Experts of a small language model.
Size: 8 layers, width 128, vocabulary 2048, 16.1M parameters.
Training: a variant of Muon for the experts, 702M tokens, 2677 steps.
Below are experts of layer 5 (counted from 0) of a mixture-of-experts language model. Rows are named router (the router's row for the expert), down (a neuron's output weights, with its number) and show model dimensions 0-127. Each number is 128 + 24 x the weight over its row's rms, rounded and kept within 0 to 255.
After each expert's rows: a language model's description of what the expert responds to. This comes from a sample of Wikipedia text that the model never trained on.

# expert 49
router [131  76 121 124 139  90 117 164 127 116 140 110 127 175 118 138 113 100  86 141 127 164 146 134 104 171 116 120 141 155 112 142 126 114 113 103 128 110 109 107 108 136 154 151 144 112 130 104  60 143 174 109  95 153 126 135 125 133 141 176 131  97 103 148 122 121 155 148 140 134 118 127 127  84 124 189 132 123 121 189 146 126 135 119 142 121 117 134 172  73 129 125 150 128 141 188 149  98 123 164 134 145 136 157 139 116 154 103 128 111  87  78 144 108 109  85 147 114 140  80 140 141 130 119 140 137 147 122]
down0 [137 123 140 135 133 128 142 151 109 140  90 170 102 131 162 130  96 122 102 101 126 162  85 129 144 142 131 105 127 116  94 118 120 125 147 170 166 175 138 156 128 106 146 111 154 111 114 114 184 131 120 143 164 101 155 147  98 158 186 133 106 151 147 151  95 112 117 143 122  98  82 111  73 135 170 130 165 138 109 122 132  99 120 133  85 127  99 128 112 113 116 111 107 132 156 128 123  90 113 117  67 118 110 132 126 141 122 175 156 106 127 153 181  97 116 131 120 135 123 140 146 138 114  97 143 174 132 151]
down1 [117 159 134 134 132 120 111 162 119 119  89  87 131 132 101 156 143 100 116 126 108 107 101 105 130 137 112 135 130 139 124  90  89 113 140 128  91 114 192 142 134 132 121 152 166  96 141 105 121 104 155 140 111 153  94 135 110 122 114 123 144 141 141 118 170 127 147 136 125 139 163 103 144  97 116 141 174 153 189 130 117 172 103 154 149 115 156 155 120 126  99  89 127 132 151  77  89 124 157 133  80  91 178 149 135 109 115 101 137 177 132 113 139 133 131 130 111 163 132 125 122 168  99 164 135  85 156 126]
down2 [106 131  84 124 138  86 139  96 151  95 144 108 106 178 126  84  87 113 132 137 143 154 108 146 140 134 136 109 108 113 121 118 157 127 148 134 110 104 136 124 137 166 107 149 162 100 111 147 144 106 131 138 141 155 128  58 128 131 142 126 114  82 145 154 147 118 149  83 117 173 109 120 126 142  92 128 162 115 105 135 110 106 147 146  56 130 127 170 139 151 138 125 139 109 129 158 145 131 146 122 133 130 124  86 132 137 158 156 122 122 101 187 162 120 144  95 187 139 156 117 132  86 146 121 129 151 111 154]
down3 [142  47 143 150  88  98  77  74 118 124 126 108 170 110 163 131 114 188  86 118 116  94 143  86 135 145 130 118 135 143 112 129 127 137 149 114 145 158 168 117 136 116 132 115 126 111 145 141 126  96 115 134  77 128 157 133 134 114 119 112 111 138 159 134  91 106  69 137 135 136 131 111 144 157 162 150 123 120 142 169 131  75 143 120 129 181 170 156 130 122 151 155 111  96 144 107 176 107 125 126 123 102 116 141 153  98 128 134 143 117 102 157 117 143 147 137 148 132 111 120 145 144 122 133 134 135 159 108]
down4 [144 155 152  96 107 107 172 154 112 137 168 120 100 120 115 134 156  98 136 116 153 129  97 118 156 143 133 128 141 136 102  88 163  88 114 122 125  94 127 120 124 135 115 127 164 139 142  99 127 139 111 117 145 129 128 107 108 150 104 153 132 109 184 122 128 114 141 197 110 126 169 105 116 131  74 102 111 117 104  84 109 192 129 105 128 100 100 121 139 138 150 134 142 158 160 104 149 141 102 140 160 141 123 102 158 129 115 147 154 138  94 118 101 185 141 135 109 162 140 137 127  76 107 130 137 137  80 156]
down5 [103 178 134 112 139 162 185 122 149 120 187 129  65 168 109 123 124 102  97  89 134 142 136 101 100 141 137 107 131 129 138 160 126 140 149  96 168 132  96 163 150 187 165 112 141 129 106 131 121 172 122 146 109 149 126 118 145 143 128  86 140 160 134 167 106 151 113  92 126  75 134 116 108 154 132 107 133 148 169  91 140  91 106 118 113 133 141 144 155 118 125 101 144 116 110 115 144 139 108 124 109 146 152 133 138 102 114 106  98 127 136 131 142  86 127 104 140 123 136 138  88 132 150 143 121  75  97 129]
down6 [132 138  97 151 129 122 109 137 134  68 183 154 118  80 163 131  91 157 112 158 117 129 120 159 126  94 171 134 137 133 147 139  98 129 124 128 134 153 142 132 102  90  98 132 145 127 173 127  93  85 132 106 157  78 153 131 116 129 113 115 162 136 166 106 100 141 144 134 115 115 109 140 191 157 129 127 104  91  92 114 168 149 137 127 172 126 179  94 114 131 144 138 108 150 115 121 118 108 144 126 130 140 172 136 152 107 135  90 116  94 128 137 131 115  90 112 169 146 127 118 102 115  98 156 126 129 105 105]
down7 [169 135 105 120 138 139  98 146 140 138 128 124  88 136 193  82 114 130 182 141 103 129 136 146 128  91 150 135 127 120 118 108 151 122 110 125 124 116 134  60 132  76 184 105 135 146 118 130  99 125 147 123 104 123 101 122 103 173 142 123 119 133 122 119 134 103 142 178 154 133 134 133 174 154 142 150 130 163 113 152 135 141 100 142  91 147 138 136 105 181 121 127 106 116 106 128 164 141 129 114 133 140 108 157 122 143 192 104  58 133 122 115 132 109  92 128 142 155 119 102 122 109 118 152 135 105 139  94]
The piece al ending or inside words, as in ped-al, re-al-m, Caus-al-ity, tot-al, government-al, P-al-estine, plus ial and ual.

# expert 43
router [117  99 166 110 112  54 134 125 120 122 145 136 146 122 184 126  98 115 124 121 126 176 163 171 116 167 117 140 150 120  92 174 134  96 112  76 137 113  94 123 111 180 156 124 142 160 155 125  71 122 173 151  92 170 129 103 103 121 137 132 132 103 120 139 108 129 127 106 149 141 114 131 114 122 105 120  89 127 145 155 169 141 121 157 134 128 123 135 118 135 152 125 136 155 131 151 127 126 132 130 153 174 132 126 129 125 153  99 140 125 106 122 119  82 106 105 162 156 151 119 118 125  88 111 142 116 185 119]
down0 [106 135 114 115 139 112 161 126 130 120 118 141 126 144 111 131 124 141 104 132 136 125 128  67 104 137 171 114 138 168 140 137 141 128 160 144 158 137 128  99 141 104 130 100  73 123 115 153 161 130 120 115 127 146 104  88 136  81  96 146 158 102 123 137 102 148 148 111 177 144 159 109 136 118 152 172 167 107 143 136 131 148  99 148  95 115 128 126 124 153  98  90 138 146 113 129  94 136 106 192  73 155 167 121  82 149 147 132  87 156 172 117 173 119 146 110  91 134 146 137 129 115  99  98 132 161 128 135]
down1 [118 111 103 143 133 122 110 115 186 102 196 176 130 171 132 121 143 149 154 120 149 116 122 108 121 156 123 118 105 110 150 130 135 116 132 129 124  90  91 138 111 146 120 129 139 150 146 113 102 149 114 104 134 112 112  77 127 142 173 124 124 139 118 163  77 109 112  67 139 111 174 141 127 143 116 115 108 124  93 131 133 122  79 122 126 130 123 121 128 123 140 139 119 153 149 149 172  80 121 118 125 127 106 162 158 102 121 139 171 145 156 175 142 144 130 112 104  69  99 113 143 117 151 127 162 121 156  77]
down2 [117 167 129 139 134 134 115 183 127 147 138 149 128 100 105 126  90 131 117 130 114 138 140 160 126 161 103 146 137 116 132  84 181  69 107 108 109 113 126 116 116 141  90 126 120 120 128 162 143 120 109 164 137 128 129 170 107 127  82 126 111 118 160 125 113 148 174 148 114  69 124 112 109 147  86 126 126 152 155 138 152 140 119 132 135 159 137 145 115 104 144 149 150  91 134 141  96 154 139 165 109  79 132 129 184 126 121 127 131 134 136 134 162 177 107  96 176 114  83 127 115 124 121 115  74 151 102 110]
down3 [ 89 142 181 123 144 164  75 141 128 131 131 120 122 150 152 138 137  97  88  81  65 134 156 109 100  84 125 123 161 130 127 102 159 105  96 125 114 129 159 112 109 132 151 128 126  73 128 149 146 140  90 113  87 142 132 164 129 129 164 164 140 125 162 125 119  93 117 153 136 140 163 114 134 158 186 163 128 169 128 122 137 101 110 145 156 119 122 126 151 110 117 184 111 141 146  94 133 144 139 109 106 143 120 134  74 136 126 163 122 122 104 126 126 115 114 124 146 123 163 138 110 162 103 109  97 121 139 129]
down4 [135 151 135 141 137 135 180  43 166 130  69 114  90 146 127 126 114 115 123 134  89 127 145 131 136 108 127 128 103 118 142 137 119 143  91 114 101 140 132  88 140  79 137 124 131 149  94 134 108  86 155 142 125 144 116 118 166 116 169 150 107 140 138 120 147  85 131 152 153 147 147 118 144  92  96 118 114 130 136 124 123 145 128 115 153 134 120 117 116  97 189 110 140 176 156 103 151 137 105 125 146 159 133 112 128 106 156  91 138 111  74  94 151 186 153 130 143 137 141 144 163 126 150 111 118 143 145 104]
down5 [163 108 156 168 131 174 161 122 135 119 107 154 167 127 138 112 101 121 108 107 139 140 163 167 158 117 152 128 117 134 172 114  91 147 125 136 145 115 117 129 113 133 159  98 127 106 122  86 138 142 117 154 155 117 105 157 117  80 132 142 122 171 129 169 142  61 142 100 106 113 118 146  91  97 118 124 152 162 134 143 112 126 168 114 150  87 154 152 143 106 120 122 145 135 115 124  76 112 132 119 157 126 118  99 119 106 137 105 122 138 158  75 114  98 189 128 151 115 185 103 120 103 124 126 140 130 140 110]
down6 [114 160 107  74 157 126 137 150 113  87 113 123 132 134 147 156 104 145 129 176 135 145 119 138 118  67 155 133  92  69  72 141 118 142 112 164 120 152 124  92 117 112 165 121 132 150 160 112 166  90 116 105 170 155 151 123 113 133 122  82  81 129  98 124 129 145  85 139 123 104 154 135 118  99 101 126 157 125 122 120 144 127 113 133 125 116 123 127 107 123 118 119 140 137 171 111 180 143 145 134 174 101 182  94 124 132 161  90 155 108 153 126 130 133 147 145 141 133 155 103 146 116 148 148 121 136 108 138]
down7 [130 165  81 120 115 144 128 167 157 125 132 124  91 124 172 117 168 100 134 112 111 103 113 124 122 152 155 138 148  68 120 116  84 140 147 117 104 120 158 114 134 112 139  82 119 137 153 123 125  88 107 145 104 154  96 149 173 145 156 178 153 117 110 117 156 161 136 154  96 109 148 154 131 185 131 119 143 130 119 102 102 130 138 157 114 156 139  69 137 121 142 149 117 148 154 135  95 156  79 101 137 125 136 136 118 118 102 125 150 130  89 165  91 134  96 104 157 126 116 109 111 143 143 164 138 137  95 139]
A bare space token before a number in table cells or after A in census estimates, plus Cyrillic letters and minus or plus signs.

# expert 40
router [152 118 133 124 131 108 129 127 148  82 145 142 106 145 182  74 107  74 135 151 145 128 135 173 125 148  98 127 128 122  98 137 155 127 124 131 135 132  89 109 108 146 145 168 142 132 116 140  93 168 158 140 132 162 127 100 122 149 134 140 121 105 123 137  91  94 108 154 124 156 152 126 108 128  73 115 105 156 127 189 163 117 112 174 152 132 132 112 123  97 110 125 136 155 117 161 119  90  92 171 124 118 123 128 109 172 180 126 134 139  83 126 113  84 116  85 162 133 135  94 101 140 126 110 133 124 121 119]
down0 [111  74  99 129 105 142 147 142  95 167 162 161 172 106 107 127 107 103 114  99 112 123 110 109 110 134 121 138 140  90 122 129 150 129 156 130 149 106 134 134 144 106 122 156 132  91 170 127 113 159 114 167 118 134 126 104 139 129 138 133 178 142 137 154 106 165 113  92 107 142 130 113 147  93 151 131 166 134 126 127 152 130 117 164 161 134 114  91 130 116 126 102 111  87 154 135 165  76 124 138 168 134 127 105 166  94 146 143 136  89 167 155 109 120 112 116  97 149 145 118 151 171 137 107  91  80 159  89]
down1 [157 171 108 111 151 146 137 103  97 109 139 129 131 145 145 130 164  87 137 126  87  88 139 140 123 105 140 148 152 119 117 162 123  91  77 172 125 129 107  94 160 110 175 121 128 124 125 134 181 125 112 132 147 159 106 127 142 152 169 143 116  96  91 154 100 113  94  96 132 101 143 106 121 119 120 100 148 181 154 130 111 149  98 107 132  89 138  89 121 122 105 117 132 190 141 124 103 165 144  95 119 124 135 124 100 141 154 145 151 127 158 170 119 153  99  86 132 108 144 155 133  84 128 127 130 127 131 112]
down2 [ 90 139 131 150 106  91 121 135 150 114 127 134 134 108 107 182 145 103 129 119 110 128 115 152 163 123 148  97 101 145 120 112 125 145 125 105 145 173 151 124 126 155 156 135 119 108 117 129 166 153  96 151 104 114 141 115 132 151 113 116  96  91 128 159 122 118 136 125 115 103  86 213 117 127 139 163  70 105 152 112 105 128  97 169 116  90 121 116 149  84 135 127 125  94 134 115 116 186 178 115 156 155 140 112 149  92 112 132 132 138 118 157 108 127 159 186 126 125 134 125 143 121  88 131 153 156 115 130]
down3 [135 136 117 131 141 135 158  98 119 148 151 174  96 126 132 108  95 155 126 150  89 123 124 127  95 113 125 148  99 147 116 136 134 128 172 100 140 124 150 128 116  89  94 126 111 162 179 160 119 153 111 155 142  97 127  95  89  87 108 142 140 204 147 109  95 112 164 116 129 116  92 100 118 111 122 162 115 152 135 118 132 138 128  95 170 172 123 125 133  72 134 117 129 173  90 132 122 139 157 150 144 140 144 163 120  87 121 117 103  88 135 153 120 117 164 144 130 127  83 134 124 114 118 137 138 138 166  97]
down4 [118 119 193 127 126 124 163 124 148 123 139  76  92 132 119 141  97 127 122 145 137 169 143 128  97 133  88 155 147 136 142 103 125 109 134 154 131 128 159 125 174 142 134 141 158 103 136 108 156 117 170 149 163  72 136 142 139  90 141  78 152 147 131 125 118 160 125 133 101 110 155 119 164 116  61  91 153 127 133 143 154 119 123 139 123 129 124 117 103  89 109 143  95 111 119 150 102 133 117 130 122  84 151 108 147 122 154 148 141 101 130  84 160 156 142 139 182 113 104 104 102  90 148 153 134 119 102 106]
down5 [146 100 112 144 136 163  89 101 138 126 143 147 177 135 184 151 144 124 137 149 139 140 136 122 138 122  97 165 133  83 143 103 129 147 157 115 121 108 116 125 108 143  84 179 159  83  95  89 123 143 117 116 150 108 113 174 150 150 139 161 109 142 158  89 103 113 108 137 105 129 116 135 155 114 101  94  99 108 102  98 134 126 160 112 106 131  88 104 139 112  96 144 130 101 128 107 111 115 156 152 139 171 136 147  95 172 104 103 114 121 148 168 133 111 127 125 112 131 145 157 118 124 181 130 136  80 119 164]
down6 [105 160 114 125  97 112 121 169 145 140 132 150 108 100 104  96 123 166 107 135 119 139 146 121 116  96 103 130 155 128 104 137 111 133 159 134 104 144 172 117 180 159 144 129 118 122 104 117  92 107 145 139 147  86 161 120  97 122 140 131 133 137 110 111 178 115  99 149 121 164 112 154 144 134 110 120 142 131 145 107  93 139 204 129 123 131 156 136  95 163 153 141 162  95 122 143 134 105 101 130 109 145 155  80 130 106  96 143 106 110  89 114 126 116  91  84 161 171 117 104 143 143 174 102 140 171 130 107]
down7 [134 101 136 131  97 117 114 158 147 142  71 100 132 128 120 114  87 128 135 154  98 140 115  92 135 121  87  98 146 161 138 112 108 119 136 168 122 117 156  94 128 140 118  93 145  78 157 140 116 130  83 168 137 158  87 163 110 134  83 133 111 106 137 144 111 116 168 160 120 145  86 133 160 140 136 112 149 117 141 170 136 115 154 107 115 149 106 134 123 144 171 177 136 108 150 131 164 123 109 137 136 123 115 129  86 169 104 146 126 154 112 123 109  71 145  97 116 130 135 127 151 129 147 178 106 143 162 158]
Early letters and pieces of South Asian, Iranian, Slavic and other non-English names and places, as in A-z-erbaijan, Ind-ia, M-a-uritius.

# expert 28
router [167 102 165 144 132 113 114 150 151  90 128 115 128  92 153 148  88 140 104 161 124 178 137 154 117 144 138 127 155 116  79 139 138 132 104  68 143 159  97 105  88 133 147 131 101 134 103  99 138 152 141 154 139 118 140 120 110 151 143 141 155 154  78 151 105 113 140 114 115 128 154 104  91  93 115 125 126 161 147 146 174 162  94 117 160 121 110 162 104 111 132 123 142 177 113 144 118  98 106 131 122 165 129 129 138 162 144 118 109 127 108 119 143 116 105  92 139 175 148 112 138 167 123 116  96 113 168  82]
down0 [ 93 170 101 129 149 174 159 119 120 111 125 128 134 153 113 105 127 129 117 129 149 121 147 105 131 127 101 121 136 165 160 129  95 126  86 114 114  95 144 140 112  81 162 146 120 160 104 115 115 139 141 176 110 121 113 146 129 115 129 160 199 112 146 124 151  87 141  82 111 146  97 167 143 132  72 123 149 105 138  94 136 138 104 136 118 152  92 137 169 145 128 138 146 163 107 112 103 126  94 176 142 154 122 123 111 177 109 127 106 116 121 136  88 123 134 125 141  91 179 151 118 108 105 128 137  99 165 125]
down1 [146 111 113 135 150  93 115 185 112 168 102 154 134 140 123 126 119 128 107 125 136 108 110 142 140 115 104 109  95 117 102 132 144 117 159  72 118 160 141 154 120 133 131 114 168 122 135 139 121 128 141 162 142 140 114 139 135 120 119 131  79  84 114 126 132 137 124 112 155 111 145  94 126 131 123 184 128 101 132 124 107 149 127 130 116  69 115  61 114 136 158 120 178 131 117 156 146 151 156 148 109 127 114 108 117 142 117 129 164  66  70 168 164 176  95 148 109 117 112 100 135 131 123 133 125 167 145 168]
down2 [170 123 136 134  96 169 185 119 122 178 138 133 128 154 114 125 128 145 126 120 160 157  95 171 120 148 133 138 150 142 110 104 135 180 116  93 130  83 129 103 123 135 132 178 148 122 127 133 128 122 107 141 115  90 120 127 139 130 169 160 138 169 104 155 151 115 145 126 119 144 179 157 117 113 130 141 133  71 112 115  73  92 128 107 126 122 126 148 142  95 147 138 107 114 143 105 139  99 113 131 141 133 115 152 142 127 112 149 103 148 185  87  94 104 102 125 100  94 156 114 140 129 135 116 128 130  77  81]
down3 [111  96 141 185 116 167  97 118 133 106 102  87 113 125 131 129 134 190 138 102 149 184 127 151 144 129 150 121  62 130 142 138 149 141 149 134 125 101 141 128 114 134  94 138 118  88  92 109 131 148 119 128 121 163 144 154 104 136 128 145 122 118 135  88 150 130 137 143 149  84 140 101 122 130 162 139 116 130 136 106 120 123 152 126 102 121 147 167  93 143 109  96 159 157 151 117 167 146  79 155 161 158 132 140 131 111 107 163 134  84 126 119  95 121 100 170 122 161 126 100 129  98  83 165 120 117 113 107]
down4 [125 149 143 143 100 154 111 167 116  69 101 135 167 130 157 126  88  94 116 115  97 135 126 111 122 154 144  93 107 115 113 132 155 155 137 154  81 185 151 126 147 147 155 125 142 108 121 114 118 112 140 143 156 126 166 141 136 106 163 117 144 106 142 109 152 144 108 154 124 109  85  94 195 110 109  76 128 112 150 159 101 106  95 131  94 143 156 131 137 114 100 104 120 157  92 150  99 144 115  83 160 139 175 138 120 117 109 121 115 123 132 156 126 148 148 147 135 150 108 145 106 137 170 139 147 102 158 130]
down5 [147 158 132 115 101 102 179 125 135 124 138 148 135 164 159  45 105  84 113 140  92 119 144 125  97 101 164  95 132 101 101 157  96 136 115 141 103 137 126  86 146 107 132 134 149 158 114 120 121 104 160 151 120 166 130  91 103 142  98 142 151  81 151 152 115 134 166 139 142 145 128 124 148 100 110 102 111  96 154 122  95 156 145 119 127 137 123 131 166 162 162 124 131 131 150 132 160 142 129 119 113 175 118 140 101 150  99  95 120 119 140 108 171 153 149 128 165 130 142  88 129 102 127 110  90 141 128 155]
down6 [118 121 157 141 113 118 126 134 134 142 152 127 104 137 108 148  93 129  95 100 116 141 137 113 121  93 101 112 149 161  70 143  84 135 122 106  99 140 182 178 128 167 101 143 123 115 190 148 149 144 120 144 107  77 111 152 153 136 131 133 146 154 112 106 115 116  91 123 140 139 120 137 110 138  55 141  82 142 133 125 134 153 126  96 124 157 114 166 171 126 143  86 134  90 118 182 105 140 114 139 126 115 158 142 124 139 130 114 102 104 158 129 158 119  97 120 132 129 146 101 162 116 179 109 110 138 126 143]
down7 [120  91 145 133 141 126  74 102 156 110 136 122 138 118 166 137 131 155 140 163 104  97 123 138 176 109  88  99  95 134 102 156 138 135 105 128 133 144 110 132 141 139  86 179 162  88 130 109 121 101 120 150 162 154 136  82 172 141 134 134  71 118 102  91 138 156 110 135 146 141 136 161 149 125 112 102 117 108  91 148 134 136 164 178 138 130 136 130 126 113 131 117 156 112 154  95 141 111 113 150 131 170 121 103 135 195 108 101 140 143  89 123  92 125 147 172 116 135 122  99 116  91 117 112 136 138 145 131]
The word piece ect and similar Latin roots after a prefix, as in eff-ect, archit-ect-ure, diss-ect-ions, el-ect-ion; sometimes commas in place names.

# expert 12
router [140 134 123 160 123  82 131 159 129  86 168 141 109 111 155 127  87 122  98 142 125 143 154 145  93 176 120 119 161 129  95 141 166  98 139  92 159 117  94 130  76 156 166 140 113 131 157 126 100 154 171 123 107 164  83 132  96 160 146 140 128 118  89 129  85 124 132 115 151  99 146 105 104 113 113 144 117 160 164 139 161 151  82 138 147 136 100 140 149  98 133 129 139 179 129 130 104 107 122 153 129 162 113 132 156 109 140 126 147 111  92 105 119 109  97 109 139 148 147  89 108 152  94 136 133 128 149 117]
down0 [131 109 145 137 161 119 127 122 136 110 119 138 127 155 146 136 147 145 159 133 110 159  96 104 121 129 125 137 112 126 143 104 114 132 110 135 137 123 155 124 121 106 157 186  93 129 158 110 124 152  50 148 137 138 123 136 129  99 145 106 123 135 159 155 149 139 161 100 139 116 157 173  96 138  86  95  96  98 157 144 158 100 139 170 146  75 161 118 158 156 124 150 100  93  86 122 133  88  71 113 102 134 116 129 119 146  79 132 126 146 162 120 119 143 124 113 158 123 117 117 203 130 133 149 147 139 125 115]
down1 [144 126 128 149  80  91 129  80 153  94 159 105 129 142 121 150 103 100 136 183 141 127 184 110 133 155 100 136 162 149 114 101 116 149  92  96 118 108 160 103 127  91 116 127 127 125  93 146 134 172 133 140 110 157 141 161 140 117 158 121 124 133 153 120  92 132 140 161 137 106 104  90 119 161 106 108 169 145 171 111  97 127 137  89 162 109 104 120 143 128 115 116 102 106 121 133 136 150 158 113 136 134 119 119 165 153 141 138 160  93 137 105 104 124 142 190 112 104 122  63 132 124 134  96 125 150 119 118]
down2 [175 103 164 127 122 118 119 144 133 110 122 122  92 132 152 114 133 122 111  90 193 155 160 158  93 102  72 111 121 133  83 121 118 107 175  94 147 115 145 127 130 144 141  59  91 128 142 108 130 119 112 129 125 128 106 107 158 122 189 139 123  92 121 138 127 101 155 126 120 112 163 123 129 108  87  98 110 127 154  98 115 137 129 153 132 102 154 139 129 121 114 127 110 124 112 116 132  95 107 121 117 105 162 140 134 138 144 156 140 147 128 117 139 147 146 150 144 114 100  83 186 149 132 177 176  93 124 145]
down3 [131 137 162 148  85 117 117 102 127  89 128 126 164 118 139 108 126 117  91 124 197  96 137 142 126 145 147 136 124 121 148 163 181 102 124 164 124 127 160 191 133 117 102 126 111 141 166 139 155 135 118  89 117  99 130 154  99 126 120 152 114 120  91 109 131 149 127 105 116  94  86 115 125 159 151 142  79 144 149 135  82 110 154 139 177 120 139 151 115 146  92 104 163 157 122  79 123 141 146  99 120 144 138 130 106 133  89 147 117 129 102 120 136 116 157  97 146 118 168  77 141 135 104 158 138 123 130 135]
down4 [137 156 125  98 133 155 148  87 119 129 125 130 110 116 105 115 182 119 144 172 109 160 119 117 126 125 151 111 121 159 149 144 149 106 108 121 116 148  97 124 145 113  97 167 128  79 124 108 139 127 136 125 162 143 136 124 152 111 136  85 159 104 128 141 144  93 152  78 200 138 126 134 146 140  97  87 139 134 133  95 151 105 123 113 132 148 132 139  95 140 121 120  84 116 124 100 124 112  90 130 172 130 163 142 172 120 105 107 126 113 170 142  97 142 159 104 113 119 108 111  97  83 171 148 104 144 140 186]
down5 [ 94 124 123  93 101 131 119 155 135 119 141 104 115 164 130 143 120 124 160 115 134 139 125 142 157 131 177 127 113 138 152 138 152 120 108 138 153 139 112 138  78 151 160 127 154 105 114 104 149 131 131  94  94 150 129 137 131 127  98 132 151 152 109 110 128  76 126 161 132 142 180 102  85 131  81 141 151 117 123 141 128 158 113 116 142 124 105 111 149 127 155 104 172 132 152 107 126 115 130 107 126 179 136 166 108 149 104  82 145 118  68  71 120 137 132 103 147 108 147 166 113  67 171 145 158 106 119  92]
down6 [117  73 110 168 103  83 105 144 136 102 148 101 144  95 138 138 140  97 130 104 103 135 130 168 159 122 135 123 126 122 120 135 123 136 144 142 176 134 140 105 135 122  76 174 104 185  95 171 158 109 132 119  93  77 139 160 116 120 116 128  86 136 118 141 115 170 156 161 140 127 134 110 156 127 107 161 106 110 131 135 142 147 144  96 105  98  89 103 140 113 165  87 132 110 133 131 135 174 132 118 142 124  90 126 147 127 133  75 133 132 125 142 153 137 106 136 128 121 137 123  90  80 129 140  97  98 150  95]
down7 [115 126 169  99 127 129 151 125 107 181 128 164 159  95 167 104 124 121 142 141  95 112 123 136 128  95 111 170 112 139 125  82 130  91 147 153 132 126 175 114 121 146 172 122 127 141 118 154 143 155 147 130 110 111  96 129 116 121  97 137 152 164 111 105 168 122 122 141  96 105 132  98  84  97 108  74 121 121 135 104 117 182 127 135 132 134 116 165 156 150 121 154 166 152 172 139 116  94 117 130  85 121 140 110 138  87 106 162 163 157 154 165 129 144 119  92 115 153 108 166 123 109 136 131 114 103 152 124]
First token of a table cell or list item, often a space before a number, a plus sign in race gaps, or capitals like G, P, Q.

# expert 11
router [129  98 109 103 148 105 116 141 154 119 176 117 130 151 140 111 127  97  87 114 128 168 148 182 101 142 135 160 172 114  79 156 109 126 144 114 123 111  50 132 106 126 143 162 145 121 141 130 112 151 122 126 115 152 128  88  81 158 136 139 111 138 103 155  88 115 121 149 119 133 132  84 126 117 105 120 104 120 146 141 123 113 122 132 116 161 127 136 122 147 144 133 142 182 113 148 136  81 105 154 126 150 115 121 148 150 168 111 106 106  81 138 123 119 129 121 165 174 175 112 120 188 123 110 137 150 144 112]
down0 [114 162 113 118 111 159 174 127 101  76  75 162 142 110 151 128 119 111 133 112 136 156 154 139 145 114 135  99 126 128 157 135 118 129 129 112  96 110 148 112  57 151 128  94 133 162 148  72 114 135 117 132 144 142 122 109 170 109 134 163 122 123 109 156 164  97 120 124 119  56 117 149 147 120  93 155 139  93 115 137 139 113 125 144 100 148 147 117 139 123 165 130 192 110 131 127 161 128 120 178 123 115 127  92 132 123 130 174 130 159  93 139 162 125 117 114 112 140 101 130 120 132 143  97 146 164 110 143]
down1 [172 112 100 137 129 117 114 116 138 159 128 166 138 118 129 131 127 154 131 127 106 137 141 131  98 167 153 168 100 110 103 170 127 127 147  70 131 156 159 180 128 110  79 119  93  98 151 120 139 137 149 131 160 105 159 147 123 120 129 123 106 146 101  98 117 108 117 165 117 132 134 123 109 168  95 131 172 151 141 126 123 134 120 130 134 105 131  91 135 100 143 143 121 127 128 125 115 128  90 183 115 165 209  79  90 122  89  93 114 149 135 147 109 120 149 122 143 141 133 146  96 112  86 141 124  91 119 131]
down2 [ 97 142 115 140 120 122 127 108  83 130 150 156 137 137 146 185 139 147 133 130 171 156  62 123 135 162 144 166 123 118 103 106 144 150 106 126 140  80 142 130 143 130 132 153 133 125 115 142 161 100 128  83 114 148 158 144 102 151 126 113 152 107 109 106 170 108 120  83 150 109  96 182 144 146  95 140 104 133 137 139 187 136 128  60 139 112 153 106 131  92 103 128 112 119 108 153  91 154 120 158 129 157 108 140 121 132 111 150 121 106 154 136 117 147 139  96 112 128 135  96 144 132  76 148 103 123 113 154]
down3 [148  87 146 123 129 168 162 125 124 126 141  94 117 139 124 101 115 134 133 119 166 118 133 159  91 111 125 181 123 139 129 128 136 138 151 168 117 164 126 113 126 158 138 115 117 136  84 155 102 146 101 145 132 105 139 110 113 118 107 134 135  92 169 146 141 102  88 107 166 128 113 122 128 140 156 119 129  65 116 131 128 113 149 132 151 170 163 155 139 128  96 130 117 109 160 111 164  68  58 129 127 144  97 142 128 140 168 101 125  83  88 138  91 133 107 104 133 144 131 152 173 164 139 149 126 115 157 110]
down4 [134 123 107 134 114 160 126 125 111 106 125 120 164 113 147 148 118 118 135  98 131 102 170 101 138 149 124 138 128 156 130 188 133 129 127 132 167 169  95 120 145 105  98 134  84 127 144 141 137 181 129 107  98  77 128 169 134 168 116 127 137 144  81 109 113 150 160 154 130 143 141 136 118 137 131 106 147 152 149 144  98 131 109 149 115 148 131 122 107 121  99 124 119 106 124 103 105 103 111 158 152 155 197 126 125 108  98  97 103 155 183 156 145 123  73 125 144  95 125 120 126 149  95 150 132  84  74 145]
down5 [168 133 113 104 138 119 113 145 174 103 137 112 123  80 100 127 109 153  98 137 151  92 147 110 132 190 127 107 104 144 114 157 132  93  95 123 127 115 141 111 153 100  95 142 177 114 121 133 154  82 130 121 167 161 105 153 164 160  97 145 138 171 112 121 141 163 110 142 109 144 137 138 156  74 120 118 182 132 123 130 129 128 122 165 156 120 108 143 146 139 126 167 138 128 139  80 126 129 133 111 129 125 170 153 124 107 109 113 121 145 120 140 109 103 141 142  96 146  98  85 140 120 129  62  93 114 146 113]
down6 [106 124 136 143 151 135 130 152 157 148 130 130 128 155 141 112 155 105  99  85 121 105 140 144 143 109 147 113 106 119 133 133 113  98 147 144 109 132 145 112 141 162  92 174 132 128  96 162 141 158 124 150 109 132 136  97 106 105 129 139 186 141 114 113  59 124 104 158 101 119  80 140 142 131  87 132 112 152 113  95 146 116 132  83 127 124 142 101 116 141 133 127 162 151 113  91 121 131 128  84 116 140  97  88 180 134 171 162 154 143 153 155 101 147 125 194 124  99 125  79 122 131 129 156 116 148 106 159]
down7 [105 144 117 139 108 142 148 135 117 148 162 141 127 163 149 114  69 175 139 128 136 122 155 113 114 158 131 149 123 101 121 143 119 137 123 143  99  99 121 125 132 124 121 121 146 136  98 132 125 184 180 104 142 172  89 112 114  83 135 126  74 156 120 125 117  87 155 104 131  69  98 107 145 130 139 134 116 151  99 106 147 119 137 115 162 167 133  77 143 144 141 129 101 157 122  92 153 136 165 129 147 164  75 112 159 118 164 120 124 163 141 113 121 177 138  93 123 106 131 115  96 133 145  91 117 110 122 123]
Short syllable pieces like in, or, an inside foreign names and words, especially Slavic and South Asian, such as Lat-in, Ig-or, Milov-an.